From a checkpoint of a small mixture-of-experts model trained on Wikipedia: vocabulary 32000.
Below are experts of layer 7 (counted from 0) of a mixture-of-experts language model. Rows are named router (the router's row for the expert), gate (a neuron's input weights, with its number), up (a neuron's input weights, with its number) and show model dimensions 256-319. Each number is 128 + 24 x the weight over its row's rms, rounded and kept within 0 to 255. Numbers have three digits each.
After each expert's rows: "comes after" lists some tokens at least twice as common just before its tokens as in all text. This comes from a sample of Wikipedia text that the model never trained on. Tokens count by the router's weight.

# expert 4
router:100166133129184135153139129128142101108125141097112114117156144118148110143157135116098131210125135129137133101125100111110145183146098129133172153124118118115128108162088086109122108165156119
gate0:095106112159105118125138133115130143127138149134113101097136151108124102127141164107147152092122148109141141113099097088073112122108100148131117097117177130109157184109107107137150144155143180
up0:113144132129144117108103114104138109089145142119157119145119154117147137093098153111102137099103136143104135095114139108091128130139119172099129126129117119156155119175136127133151148099116134
gate1:172124183142140135129161109136122178168127115122096104125126114104139163144121143108112161095149124159110147112156149093083117122141109147111142132140105143126126118112140116134106163134104140
up1:098125108130129109115071162120123116057157094145150134140146147121120109118139105131150095125096157131154118103150149150170132111160163123196101137113150116120184150154137107127122133099139142
gate2:125165141098137177144153168096128144170122184117169096107143115126174122112162133125099108099156101129106141137146094106101132093103129159120148134137113145099156130113117134098103159101148084
up2:138166135170143149164157116120082115151147109108123158134085115110152116172094153130108139139123115145120156125131079146122094183107151101145133111168147114131096158138112140133083130096150117
gate3:134100138120129114140144159141135146103124134174116087135130106172139171061132143096167102126079101150100089094114132112134110151128144104136113130109122111155093126121139157114126157063122123
up3:117142137091079125104116142130116108141176132113141104099160096060118090124110166167108111110145138098119149131144114134108086092149169149180128122146109139163103133150138111118179132155148095
gate4:108108113118108109140126116107124122152117122127120096127097105128169136136119137136101048157095124135123121120129125104117109129091101098204097160149168119091134100102120093136139141145151098
up4:119102158103155179088149126125177112162138117124153112106109112140138145136126140091204078115132115166112109124171108155116095126163132135101105126112114102101123164124115143163132113073130197
gate5:111160112152123131111144132147158096155128133126158118128134086095142108129136152100134136113098127119147183122138115144124124126109107135109126095152115129164112118094133116125098142148104081
up5:107123123150116179128123141161103137146130138134163149127159154166140130137169123152121099123119089152119133100136116099135082129137135125152160165169094135127140127127090095150157114149118098
gate6:141109131102126133105130149110148146130149135175130130143158101167140082178095125091114136146126105137142106116123126073162110111129128139157093119112127154138108066153124174140135082086153109
up6:126091140150147153116154090173102123107120103098109136108102156140120191114120111144125100117153142098092157104131153177108132068158116132131128145133127089130156156096154157116116147173126158
gate7:137135134135117120142108187146102091117169138157150128147171156139108099114166156112128154123153096111141156123120129105136144158160110112146181136117095134128133097146132122117108088142114114
up7:123106159132128120139125102119168152096136160155139144111148124154113153141088124182142149123126105100122123109112164146122156113094089135116118105143140075127144123126117142116161122156143117
gate8:093151086114136127104117163153098135148091115093135112112114123125191149124140098119143123148114116100164114101122111123125143120141145123148123093113130111143147159106097126123130081143142143
up8:091158136131096147151167176159120119121122115107127096124127133107144142187120156154114139164098125126131120116076110127122133140146127112162123121106121124141077108108149107122145149143121099
gate9:142115145154140158175114130133082150163127084133136151142122108092117122121126096145117121119170131107134116091130136053138134139128158135140182135068158171121104156102183145167149107154129120
up9:101116164103154130098153116181157175111104164131121091133138140138160113140110119103132182159110129113149135121152112179126111088148130143111140093156094109107120121158076125108177132128156149
gate10:108140131179179145147174095143161147127166149138118175127127126168132124097117132135114158158143119119104121108076139127099112121116099125141121101163135137113115129143137091123172164173156140
up10:107121123137114133140125127168129147125115133135115130153106087105094168136090164109092133162146123094124154161096126126135130137078181110161142102095086111077120137163107143098137129137158127
gate11:135125141111129109171175143132119159117139100142159155148140140149118089164113146159093169120134108088059108132133130156140141135117137126082123065129141079100079118130128150126159112066143119
up11:095106075082133172106118140071098086165102127119175148102110101118152132145161112118133132120098133115149126103106092170075155116119165128136124125112147184129123143126187171102126130129135133
comes after: " |", " by", "-", ":", " USA", "|"

# expert 29
router:116109145118169118101140137097146106081120148139116123115143144120150125100144167172152085152108120139131087128144128144101112128137130098114135150129103147109163121150137131168112125177129164
gate0:138165107139134127110127119148113176150117116117120153131149142184083126156083091131131107136104135136120124117152116156164118169147140163133140079134105149140141101115116143149085091108137177
up0:132148109136164089130165131107111080101105122131153132107117179138076118092097157137090145079151169123104186119141105138120143080107147149119079133111141138094107100147110127054128142119125159
gate1:145103110110121168114104102097165142155103136062148146142120133107125186058128130128175152124128148135121108141098125122161106134090169142145094128122097117122114152162131147110138137162136138
up1:128119161090114122128174160135149134130107124135148142087129142152154167119092115138118105161137114127121134115122112114105109139123096123146171119130140128141138107106144139171135131118131167
gate2:128142121127141133104094112084136121113157137151167087134105120127071141158176136142153147159144113095158168145129177136178148153106145164144102105129094156135155113134123091140177131151104130
up2:107133104121110160103128093105148152152119112152123126112105109168113106220124126087092108119089139146111136143161075111157133130131174164144091128167165145104112103141112135111115115151119124
gate3:150116148105107150113149142111114152116161108111125143130110102143126156093145163113147147100069134093148108124120097115122093089157182136156175105107135093131187111088156108148109095090092108
up3:138113135138142126114112125116157127153045145107165095154153137114151095150128086181126102128176139154105124131097119165120079139103149168092092117134097133136146114136119121083119089178134123
gate4:115179153179125135097148135112125138148116130129172154091142102087111098100089121149158149153148077148182121091117121142152175119154153128124159151128131125072110179109159139110151128090149103
up4:121127140109121155185132131134168116177115181103093088122136114101112086096147090133119100147114073134099115137103089114138093110119148104113123115081145125081094133145091111117089088129155121
gate5:143131104115132125108075119126105139118149084119131140152112139154115057111158107121138097122150122156113138093099122106104123159110145143125157129136112163150129157117115138104142141144158182
up5:152114135136098111142131131170125137123100144091147083135150114194169127136111116131148099167127119139150101152160140135104127116128132127132200110133152106129105154075145121153152096142129168
gate6:109125134155144121161115120130127194106132129153119140141133117091147159110101118164109136147154141195125080192127090142135152119144132148100143117120119068130118147137144145131128126080138104
up6:139126147148143131137097119101094138095130149139124131112173126165133111125112140145109117168134168121143136176113172153139153120103139138073130136169129113110150152153130117156132132119122088
gate7:184151145140135172129110119105141127077098149119150099135133159105160140158123128120099160144175135150142116091133156116108104100107172140100139095120141110114098147105121130176112117122128135
up7:176167137168087151128116173133137121131112125116113104128118143128166120145156124159119148142188065144177110085130140108164114123110146142092153113067169121113069128116117155167123138097148153
gate8:124099100152153139088171117112119128113085140120123131159174146136084086085143122145140113131104082076139124159145118101120103109168164149092121146110147145146147113117098097166151126157140159
up8:145108120140129136179122115136136097141122118085079136131134150153091136130177142112120092157158113141111139135130090104134108120107112121139134123137102129128141164165076117110131133157120112
gate9:112087167104103120155150112090131107138115100170114138101146099126107153122113088140124157153127174120106133119170098118109170135113142118105157143109077116106144096109141139093171138127118196
up9:134109123106135145145135131162157131140130117117124093122127128110109139144162159126149101160143146133108109061104157156172132164109094169159112160136121128123094100142120127125121135110163147
gate10:134159054182111093115136130134106144154127117095141144147097102137133095104103172150141118112159132096123168103105122092163108112120150114140154126180090151078100169098158091146112092112098067
up10:100138120145134121178064152154158120134084090127122111134101099108143115135147152168104123093170122139144118162115107168152141121157142091094094162121136155119150143129122117123130098119135109
gate11:145109114152110103098109178137091103095110136117132084135132122147143150132134140135078127120119132174097133135106117108082128160139109105101114143181141123101134170139137134102137100127140131
up11:089080137122107124115115112137098120129105142092157152164136153090185155121151145152091134124138091146118114134129142092122118109110182116118128120092139140181154173125151087131148146147145096
comes after: " It", ",", " it", " he", " which", " He"

# expert 20
router:129124163141134152105156185146136113107160107165070129122160115131119158149142100185151094138070115123146111098188148115126130142130144136111147162135101142149129102168126144128163114132134099
gate0:114139139117133103145164132157116129157132139128147126142099150136140117125146102153116130073134166116175140180130129160137170121131139132153089088123154115112117136109135153131108122140117099
up0:156137145146088169139128144148114114102122117164127126103155144159109122126129080113128111095136163107161154117100150168131110121156130120172131090143143095187132127134121188118109124116100133
gate1:116123130133097092102097109108117108099091148105152112161204120106131133094105120087144153159147135138122140107103118139109139117146098094125142121109137140134120135140096149114098133136125092
up1:118130112129126122161128102101108130116178128118125133132159129134116127115154116092171133120162162105126105104116095133131117121102095136138093127121100145152097128080121122114107116106169096
gate2:117084117129122173113126100109140112078136129103135144137108152109157127120143128133088159096099135110190172121112156154107097129070093153081120129162139152116158168138157106123148132131139091
up2:111138103095071129099138123101138088136142095070131131123172136130097102094126129164086133106127148129164113152108142139149122103102105135115102096148127164100119115133143118107100131155154126
gate3:084119114146081114132132147193097092123168119122171139132108139122161143141139078123115171123101102074094142111079159159120147135092109167120095072194080133153109137128145120096136119124099166
up3:149114117112089110167131152138112109159126108150149138062101121123139117108096103153158137097126120112137152123129192144151146139133141160076113137135115118127140138118125077137166122150173171
gate4:134135128140085190127080113135133107111103154095122115141136155088155138166153141168137091145116096116147106178102123140104161129129126136104141081139153116140131126139101134108084135164135120
up4:124161126083093125125148129105146124077096147091125173149180142130147149181109134134175112183124108095145115106138136141102122144147148146129147107119150126158109121156117130162114148134095112
gate5:144113152149081141120109117133146163093160111119158085088138145131115134107153096141130144116097138140119131111155100165123122121129096167132120162147100110123132144127109159125121128106121105
up5:175142131149136110184126075162138109159110094108091098129103100117180123145108087146091125156121119127150174156116093134131125124094158109156117120125134148136120158134138125118133133166133122
gate6:131144117149098113166099133105110085128089130077111117162087101132135100119110128107144125169113134110138153155143108150061187119081136148168136150116167129129151113168150182155104127129161135
up6:123128129126108097164147113113099123127160093092131125145130127135124137169117138154104118126105171120103117120119086156174092132132158142138103134131122129108120147108133171128100146117139145
gate7:115118087123129127127112165112148131109149109103165152093149143109093099123175092167117172189133085137120158137077130137176176137121117138115093116108115124127141155104083117079107150113154100
up7:122143175148122113118109115086127136104096140123125127131118137145117116099118159175089081138119126108141069121121155152112183169112152129165113146085123107109150130134147146122095091123167078
gate8:125136102123132113114122139126112110095134133112115154166140146144089121126124147121105175137149090144157132123142086109136142120174134150148152147123161127145169097124182117120112152129103120
up8:150109148133140122113131142103141104143139136120112095120134131112154125131131071155127123125143131100109153128108137155145128149115116112165140136100078126096102142155123150086138102117151114
gate9:108163076145062127118081154122122116144153136137140088137172144147135141096105132138141127128106105116117131071113136158102092112092113168099116178168136173110120090133157152135129135118130097
up9:087145075131124095123119120124138141092129150101141107130138122147150105081125121140123121149098112125140110110140117177146099127180148136121118169136178149139129097137120098142098160106146115
gate10:124155118111096111098133081185099089127117127121161106132092125120132169145135142167129111109113143128092115124148187109168130172079147120155118107109183081110135143123150152119133139141131150
up10:134124132098130076102188117148110171152118107160114103113153141137085142153115120138113172115157177121146134133128132137097135094117116131154084160115119132129148144106162186117115120134111097
gate11:181129097119126125155123146104120147092131118157125168109119155148131144112108118065125167091146087119123103127045144120128095128106122125125099097158092106129146142134124105117136163131087200
up11:132132187107174108124092113123132116173149128114153098141145154152146111104122177126124146091095127120129138147134133144108129099071106145145141135098099134108138136114130124162147156129119128
comes after: " |", "|", ";", ":", " on", " /"

# expert 0
router:131146125130189123150119114101132106072101163126099109126154135086116144087152176141162144170114132147154160122127127117099103102127142130133143142115146134146182099136124101155136141153142137
gate0:078102134121158190122120132086093132130117109167134118124135160134121129135105119149131123119162128114125095145135110154124138116127091107096115170141134147150089100157100132135157132127111111
up0:116113140121129143125109169126101079140128138164125127107137146153122131137153087122146104153127116118144108164160140137164128130129113101128161129120152129095093133147099149158133116109105139
gate1:148125091151110119149134110114141108120141119174171156093115097098129121099152069111162171138116171092133147126131126123116101118109093116115151167141055163116102138132120146123124146139098140
up1:105156122073164139124165135136113118127115148132106138159134155102136138139133151173101124121131058135137099100135153092145130156140153155124120121096169153161137133110107096171091103112142145
gate2:111128119155108130148174110173161135124106139130164126103149171160108116104104163116108134124169180129113167130097136134153111129109117108084157139154142142137149170149130060101131158103138125
up2:183117155124116121135158146105141140106160147116141094096119127116128119123104128151138134126133168107168150114117140091128148116151159181147113152105116140149118131130162117102092154127137146
gate3:119111142137122155160114115089144113161176099132183118090137154128104135114107096136185143107102120149148192119123137141172116126135147119117139123105111140100102147151133152166169124153094123
up3:140123120131111126124132118120140103157105102146156137105138141147111125141125135117148095121094118130125157169162086148133129100118138139146101132141144142109118143113105158128143148091124089
gate4:108120117131128166123113125133089134118097129137096109133097152126116155099166137139132108089145114114088144115149105134147113117140138106098112126134132143110142127134148124149137118120095099
up4:123166161122140111172151148136194137119098160101109118163159093128137144149116134117106141128146130133143127134126129132114143110109086178188141107088178135142135117154154102159093133096132111
gate5:165128127131194112118123134127134147120098101144107166144121160094077115132111152160139128105082123128070149160154075140143120115123129137138112127136090143119151126110112130119134133128146167
up5:137108153131133197119190152145115137136157132182135130146100142146093123143131124103130104163102096134080144166114081191172126113127176117118126146100140090126164164087094108126189101132110128
gate6:142129113139162124126136108135105099146096124073111155112159159124098093123154150095112112105107120110173095150165113138155149115122114153180149177100149103095129189127108154112101134117117104
up6:113159108123131145135102163139087123151095126136153124092139143073156138123116135135139129125104162136173119155141170125087068109121125119163145113140130093145132186133160132117095128145084144
gate7:103110138169143115079140160139127119131152143117139110110138132107103153109134104152178153149091161114125118128093154123129155140137122133112123112088147132104120170121128096152133124089109125
up7:145129120104144139127175130098136106097107155131109139134120151131121160136119136142140094111145156117089100108139120139075076134154115102126117107138099084137114166134135111076145071116131150
gate8:103125135108163125124093110157130088124128134144168081131095142072130104107156146086163110158142146114120109117116157099132119070090095067167126154177150150128122169166152160150123120159117162
up8:113134116114148126114145106127136068145107100109170092137141133147109112105089097150155136181134125110074112155169099084078108098142142129103081200097143139177135099137123131098113132142140121
gate9:130088146121134132130129149129131127129136073148124114116104135115175105127155140105105115146065129138097094101150146128154148138123120144109084103115155138106133127118154126164130140172146131
up9:121109159129143111147116119097146143113157068155166076133102146069212143099124131125141123097114092115118116111147151111123117128154108137126117159117105112142123126120085135124158169179175177
gate10:102142147139130083146156113128148141134129127121129105176120135100133165137153130106127127108112087094120147148154112111150101115143148133170135147145103094130137131121123090078178141124141137
up10:134118097144134109148091130137127126169113102152143126132163117110153125096100155093097122131121087137121132177158118101156120080120136102143122154130093191083118109144096155084129163137098191
gate11:129133118125142184119140139137130114149142080150145104143154112102139118135127091153120154125144142130109129147123115141136190114133125108133116137109170127120133101096068089153150178155133111
up11:126157121136118168142115134121148114158083114132147132124159131125139129111124137113154103147123104122065104126098131090122151122111124082142123177122103100094113137152127158196140124118080120
comes after: ",", " In", "In", " However", " announced", " stated"

# expert 2
router:129125146114158123157160156140115092113130141125100113134157117139110160107114179108141126184109170120124150136114083135093116135109159095096129133123112118154149100155102085174144131139156106
gate0:110165084148117174117085134163108142122119105175135135152171141136139115122169188157151107129109095105128095115150116166137176156168166147131137157089106145111140170116133180106148131092155118
up0:114138130102140133150145146106141121085122139125160166123114144120134119154088082106115088141120134169145131125142119116105121156090109106110125143116159112128137104149126124147071156091118129
gate1:148088123144144138078122098070156142146107108103108155119070155119139117110151124122128111074136105155148141144115151114091126144108152142142159165115105148156156145100117140122123103121109158
up1:134174169099162125116144153092112150087155114141095120146109129121153129118157137159135165123156098138110137158114123104189163111129118126142107106101094128129162106143165151106144093108137167
gate2:122147102129131132153100158165104124118123104110134130138140131074153135160095122108139137133111157128107126123121151137115083108133111137134135119132111118146161124127044092160145124142127170
up2:151120139114148131122162125102133176112137143105144106111090119158155142083111109116140135137141129135150151127129093151145148171125145099159127134139152112139080146134199164104128161107142128
gate3:116140137130152089112150136112159120113144138103164058112125107123099133117107115085123163138115100108151122078129096202136152142092181134148114109100156091115126145120149129139151155121138131
up3:146083171133155101145148155124084061111127097107120112127110090144110092094140111137150129133151136112161112079126166151131154113135127099123144118136141102141083096135137138125123109132173063
gate4:175138131112120124133138093161110109164096095072137062153115096121136110089141125118161136096149120168118144153130141134117075108117151136112126114132124170129104106119120100116130149104130133
up4:107135111137129094096151107143139143077115189182153145049156146149149098146107126122097147134099095164157154123127121126177179163100103115143127122118102111120136128112081144146144147137107108
gate5:150154119090123145140141136134136138175083171134157127138125137142145150133170129112126144120116138112122138145121152146160107164117135121126150145131071109144145139138117162147120109153104126
up5:119154147117096124146142122140114144137099111098153134155120067112140138123137137144173144160127120113099166165114156132153104185120098125079151094157093116130130171130112136141140150113105135
gate6:145093125131081143160153111134143172124129134125159104117090154166143089149139125115142103093130122168135144144113140154116084121137094134155120119167190100122182143106123149115097134150118076
up6:124127154107147167144116110146110093131118128192150132120151128118140170128095125096136133137131153153167135140159135146140138105147102138143151143113148147123128097104129113149093137142125108
gate7:122132111131066110103179170127107143114164096135094089148098131103149128131115147152147102130138128120121122141144132146149105098121138139121135140093105135159103065155145112048120112141121127
up7:082134119140153072101127133111167137167121102131193142103132124120126133129144125138154115139165136114082115092119139118156158078156144119124158131142138149088118113111158158142123124137114120
gate8:106132128161101109125106157109142133100166144091127106148154109094151117121115078132130142148114146107115152150126132085133155105154109135139119141120110128122136124114145098124148072151093142
up8:134153124152103078115134101076138091121133142077115105133151126087115166148110076080150150165116106122139184144132126127126123157081178164127123127102140131136107086136134104108136112169133104
gate9:128140132102118125114096107144087134109126118151129147154119088108127136102141138130136164141133111164117120115160091135114106126128136110110099121120154138173118057128098164140142160144120131
up9:122127128114157124145114100130154090128110097165102152138136123207096140141125119156097166146147065123122131101165145094154159140132148119133128148084092106183139171142139133152121079139103119
gate10:163137122104113129150166135114173115129136126114127149106113124097077150116130164156144141125199123136167131078130137135157176141128172155111133115109126134143139148134136139155138177129131131
up10:106111127121134095084189111113122136128146116114125151128117139130182099143090126169117128102160133106145133151129104137135114132117127133110114125139179099170131106121128128144098126111110075
gate11:110154141134095096108177145149152169132146120113152098131125133119166064119164090124141160147135093148127131094124164125170157131143145132140117132149107111156116145141127097143132143127126098
up11:100155146089122116130129135114095132168148118112146127121127118120151060111125107136112178094131144162161131165121120116104135111154122073148160118090109119127111085117161127132162105114114132
comes after: ",", " to", " also", " he", " known", " served"

# expert 8
router:115154149088130099147147166095156102111133160157080126095137144096181175085129163146120137168104142126137117145138117098128107115171157129134143139148123162147152138142130148122125173181152156
gate0:114122113118107111131123142167162086152092151129129159140117124137175131155127155143132123108117106139173105123135148134119113175117136155191195125069124141141149117124122169130133149151129149
up0:143145133127127125127096116141161149103094154141137127149112135074106159152118153143136129141147129122189107136135145148123097157135091141140148149116126101118086139117109161143184170148126121
gate1:138136119135121102159166077155166132134126123119107104124096162133091102123092137126153078134103113067142169141128088135123131119106200118145131128162134134168085139130169145129111142110137140
up1:104133126139163167133123160131113081123153190103139184142071108106143114127140143125091130162085104123100118148086154132106120108109121095104115055125146141183098132129178107141112172140152132
gate2:122112140104121124153125080140105159168088137116132138110126116110131120108108115141178115144138147129134134119101111099141117087150090142099183131131087136130133145110119146148106117123160129
up2:082132129115095097170129127119131147137174125150139113074137155187138096098153169134155123175134122113101152102197138120150173134115162121136143116115120104134135127100098116120102104087134107
gate3:133132124103132117123083097140125154121097097140086079141122124086126133097159158156117123134105153129078147128136144128126110116133121133102117122146099164135126124119161161141130163152132136
up3:119124145126129137114091138128155142137077111139150118181113114146125120102116130119139121116112112160088102141100149077145156134124120115157162105172120151141153120111100134155132120126144154
gate4:122100087136118149120108124112095134145101122073131142124140145080177103143137131138091140166147141148151153095097116134163148143128101140120103093115145095105137152152091116132172120144092105
up4:130159140106121147131153113105119128151132103121132127095148177098062112101128149173140135159160130131133130137103119136129148116126143114145139137076154126120121136138152167186145149102136154
gate5:136096139120160111152146162116154131107117153075136116096096124143155138135119114104128105150126129116120142143127150126135161144164126159184123104156120134077170144123110124132129109137132117
up5:124132125135131110082133113156134122134143140128111121163120143117146116111123101140143169109127156142153134150142073118153113143151068118138110132141128101174114101128146137099100139104127098
gate6:113080097139139140147125118123113119109123133193125108138097132164153097118181147099158130147115111140155110098096156155163159173065142123098149130151106131147088129124083109159121162149102144
up6:112116137119126136086107152136128126150088149133092105107138130157134152104123142151148114194147114118116136160114161106134106140120152111112086077182116111134114151108149133125127140170120120
gate7:141136108157108130145123113124124133103116154090138093115112143158169145106145120127136136061113113094165095141125165114089125149135118153102158126138132129095084131136165171110122098145153137
up7:135166141100145158132085125128109136150100142153129153133111126156092102141115115092171125135109143130101116089124181107131118136127149159157150152132172099086106116103173139150141119090088144
gate8:126145122111112126086097147135162090117124136158126094145115122133127139133147112137138141140128165077104137127129107088136166172126124102140175139151149133165141141125110141152136162109119109
up8:105155145112109071133114161106118104126128141127157124166120101147117131103129113120129155136073148129105147108114131097109164144141092144132156133126114163099138144153106139132176129084113160
gate9:124097156162109112118123131127106146094172123164150124118109095080114118142114133116124123139123095109135091135164138151089152131115167109122156110144148137157117105141136124131104128137071159
up9:124119188134135118144153112109105148149143111143171151070154146186125133114121151143127127124128090111144130133077136107102164118133139097131090145095109155162108102145118142123147132160124109
gate10:120132118098073105103105138137098099141107135156155128157119153111158161137154111138104145144128131123174105151093138156125092127114119125092161132104093117075131103134100117095097128125145097
up10:160140127144153098130158161128139127085143146096097143108137127137135119121111094116119118118157160135130172117142114146144127155176120124121133118157127139167142143133122133129148154128128167
gate11:149154132124124128151132137141125110145161105124089123103112070177157146100103145162115134126122151141117097127103126086112160119108144133142074092157114088123126116123108115139157140169129108
up11:128134132133114134116147117055169109101121115159130116139139126116136120081106082122106137143060128126134172099121086136121117093156095138156126124145105139138127117073128140131129134115115131
comes after: "'", " his", " of", " her", " for", " with"

# expert 12
router:106133132115103152142131159145128096090171178128090157105130113092140151142139142157149100097151125130153116170110093109108124138146146163119116169144108116138127100138131120140124143120133146
gate0:112076117147118132110155143129142121121134137159102105133144123133087124137102138100176152163140158065146141135115170137146149110136108096116161142116143119107222167138134153111123111141133107
up0:168143174144164151111138093109133131124136148107131153128121132144151073113136103154112162108112132099124121129111066179132075132089128152130100182110116126154099124124098101176113138098131169
gate1:126142126109141058119151162130155125118136143145137132147138107171130163131125117176147135152131106092138134119121079155203117143132099155154089157133092117126140100117116172174156092142106098
up1:108115141136160110137140164138104143119133121115099144150128096106150099142103098080115126122089106173120098099128126122110138138102115144097131106130118115149094109176104160166144088129156153
gate2:120132121123082133095117119166115133084156172073086132117111118134121156133079103129164119155166118160127103207136100153170115108117108174145128131147143141154137112072134087109099128119145125
up2:103113148092102156149117101160096098125095106138100148125096130124130162107110128111143133167109090117094116153108157095132123128113128142115132097087158104098116099141165149136079101127095100
gate3:106158113158121127132149152139126080166101139135092166090133113125144162106144128157144119163127099127176112108143098155116184102127120150144080131131103123122096138136102086153127099158146167
up3:156180185194145096125113135117135105148113146135126109089124093103154090103118133167151100127092122145105138135168122109136206157129129126158154145107121086122099101122094114141137093116133153
gate4:140150127159125075111137146111122157147103103140148145153120147142155088160132147174143092123104116110117110091134114124152095164118150062155109163112103100143154109099126147099137068117133150
up4:129093103094115141110127132134129092111136131156101080081136142102129154142147129077108170132102128127132158151136115136130147130131101192127147122150109155119114126122119115133137170105106126
gate5:181117106143130133135142093138151123096120159160169120081112139123110168103111126119129160134150116097157129146130108160153120141157079134129120149150121158121152121126101086140159108097146112
up5:145113144129132121149169097126113129119148164124112132066120167111106149105158097116159140149170093107167133127157126150120155121161087090141100172108149127131120152141081101093162155092109105
gate6:142099143151141130103070104114153126135121124159161119156147136135160129116152099145142132134133159130147095133111133131108138097151133079093142109086111114126136150112150119109145187156146143
up6:087108170129121109116107076139145152139102095143105129136121105125138081127106089112162152134126118153196121159135133137121099124128096122156169093128131088128170148125121094094163156166104144
gate7:124108138115131147122106096104136126118151124157151147143118125126142123122170115120093134106087160142177127121098134136143126147114125114101140121136088085136170125150099101104125097143117083
up7:145086105152119092137089128082154125147136105134095172108139141124119147127160113126113076140121115164118111102126127172089154089109104108139149185109088150097125150167130178099103107142098159
gate8:076103148155137117151137114135115136169155091104131132145118152187101124111133114095146112124135137158081092140123111145145129123118099142110114155131132113121154139080163140121136123121136105
up8:087123123152122167130135128099078155182145097119164124126138086127099087112121124123121133130122116193088096126135101150130133122082114140128131164127126113139100145093150110141169117120144139
gate9:165176119122113138121106134126099130148146146132178129130093132127122136090111131097147146143096143137176110103118147111118101157153115117143122190114117145109112104152125126150117162141127134
up9:099146149179138146166138131101126088138142132119121105170166131126185124109132135141111123102098101117166094121128081115112104120164118112161157124148161091100161125113124144112111109120088114
gate10:159127129120127110166147131152069099082123116123147145144145113176132137132106192105126163098145146067135158159111128155081132138118140119126126146114164102163139171127133155157139160141104137
up10:161119148087108095156157103134093122157151124096137134139142103176165161105099166117151153111153143131138175151145142121100106129103111127065162131124163110113092150121155160145150158133085158
gate11:100102167145148178135147115128092160092152138152170126154123127114099095135123144131086153138101123117099131133131122070109144154097124110103089114125113113131095091117139131172147135135141095
up11:142161115123109076141104129123143159095102125135107108139109132124128102148121103118130109097101188099146175120120088169177127125168155136125197115153140098144084152141104131131148140141109176
comes after: " |", " ", ")", " Votes", " Title", " —"

# expert 1
router:134164147102101122171133133099164110150183124143143134086148136132167131093132116146144100183104139154140145127139108110158171128162104144104158130137100108153150110144103137150143094128130098
gate0:117135134119124131151062117127153129133102099122195105118125103081176115124137138140076141085132119116144123133121126145130129149115125128131163132123109120092113147125127137134116133145130133
up0:124124137148123164159154180114117126147133106133122132154129119153077136116123119122141131146095162167128118122109088076104141120143125133195108136125161179131137145142107123118110115134157106
gate1:099146152126144113142070146141166142129081128145109137133111124156135161161134164120139162155115131140137137130102153131139116104137162094100143154113130129115119107119105107127154155122150128
up1:094129111137156110159105118104137101126150135138139117141122137111156152113131154135138154135126086150109111148137139165131125117093153108122088119137145115122149088126138116099130116141138111
gate2:088110105129129104150097124138158098103100124122155155095146126126117103147151087122104144104131137133110142129119097113156151129105113170121124125164125170101116140142125163154111137156157130
up2:181161116136122172079133094122094114150150151136136093112134129132120121131088160118135101104106106112159110093127146087111109165164148170130112149117166172133107124133136103119143140100127164
gate3:103158122135123107159071105140140161118116128117080127132123147163113132125162151161174108157131102123082135154091135114138140129129145079099162140143116110096127136163154131099140130121129096
up3:121097147101085109141116148113132154145128098121089160154140153127129138100092143081106131144151165113119118105194111181100058111120113159118122114132134135141134136132079123116145117095097120
gate4:118128108118146151086113103122142122142137129091104116146092134101162119162092131138093143135096137141120119075153115152111109137094147147148092161117105159163095110125165122153149118110120133
up4:124128102101125126149148145114146142125113147173132117124133084111122162129143143147125128133171134102149125135098088100096143120123104069133155138108160102119145122136130129114103147122108129
gate5:131088159158100165144101158148168120135130108129134136115116110132125134182095150120099096116107114122118109124162184126097143102127149110104168119121140117104174171145136146161184112142159111
up5:169108135103107159134147148153081117102125183127091162130132139158098144150094116126105133132119140130104093103117136098135176144138146112136113088153167122138117136104158126121137123130164117
gate6:184178154148128160112132131153174160127183071138101089184144081095114160119142135167131110101164123091086131109178179107148132148115122131074140134173069131138115092146122111109136151146097119
up6:141090077127142148111144127165138097142124117134165137122123129101142114122142150121067153072167119150161118147061124109129090073102119113100197154135160120118118116155108131124125125117122131
gate7:112137193102133124086151147145118102100085125139101117151127120145147098141094111124124184120143123125127141095109141111137123111094129114119142140135149118135131139121119131173153131145091130
up7:158123104137134168135154129092102153144129130132154156130162168113109097133096135142093094161100176112138161090135094117158118125084094111164084133122143136107102123144156084138135138092086132
gate8:121114116093128109128188115113141139111137105121121115092114114118112125096111160150103156164169116132070153128129156157158118126127131179121122160155121150160083118135086127121138111110086175
up8:130119154129134107178055100126105096161076096163130158106159133152108124158142096128154161108142132114164138099076140119105163109122146122102143131079125080084126135134146129101141101110176104
gate9:144105149142157100076102096108136118090171067117141124121145140132169104106154100125050069134108116132135115109154124133118144141114108189098141077102130092142113118133143112143107070086112143
up9:118123168108088146152135133159142140136109147140117129113123120169138162174144148096185140112151123107140156116116142141143186112146147116138114153111128154107121163132117127096106157170122070
gate10:125108119145138168114089167112109116136145120166092125135175113151131141105107118138116147180120113131183107125159139102182140126138156124134107132128140144120155126154143111147167131125150128
up10:104137159141140115135147129135148110124105160119138128163138131113122116142113132180151164095140175127100122119099155137104104179143113140128140137139125129153111104110122143080124154131103126
gate11:128153107130157115148088098126139144149143137121121149107117140157147121126088136101142118112172100107101131122134168106154093107151107148127112095193130130111136090161143121132116058124119173
up11:151127170152132116126134127127130134122095142106142146129111093141087129138117159135133108095109121130152127141110098110076126119133124119106125128106108132139156088126111180102111132149154111
comes after: " the", " |", "|", " United", " ", " New"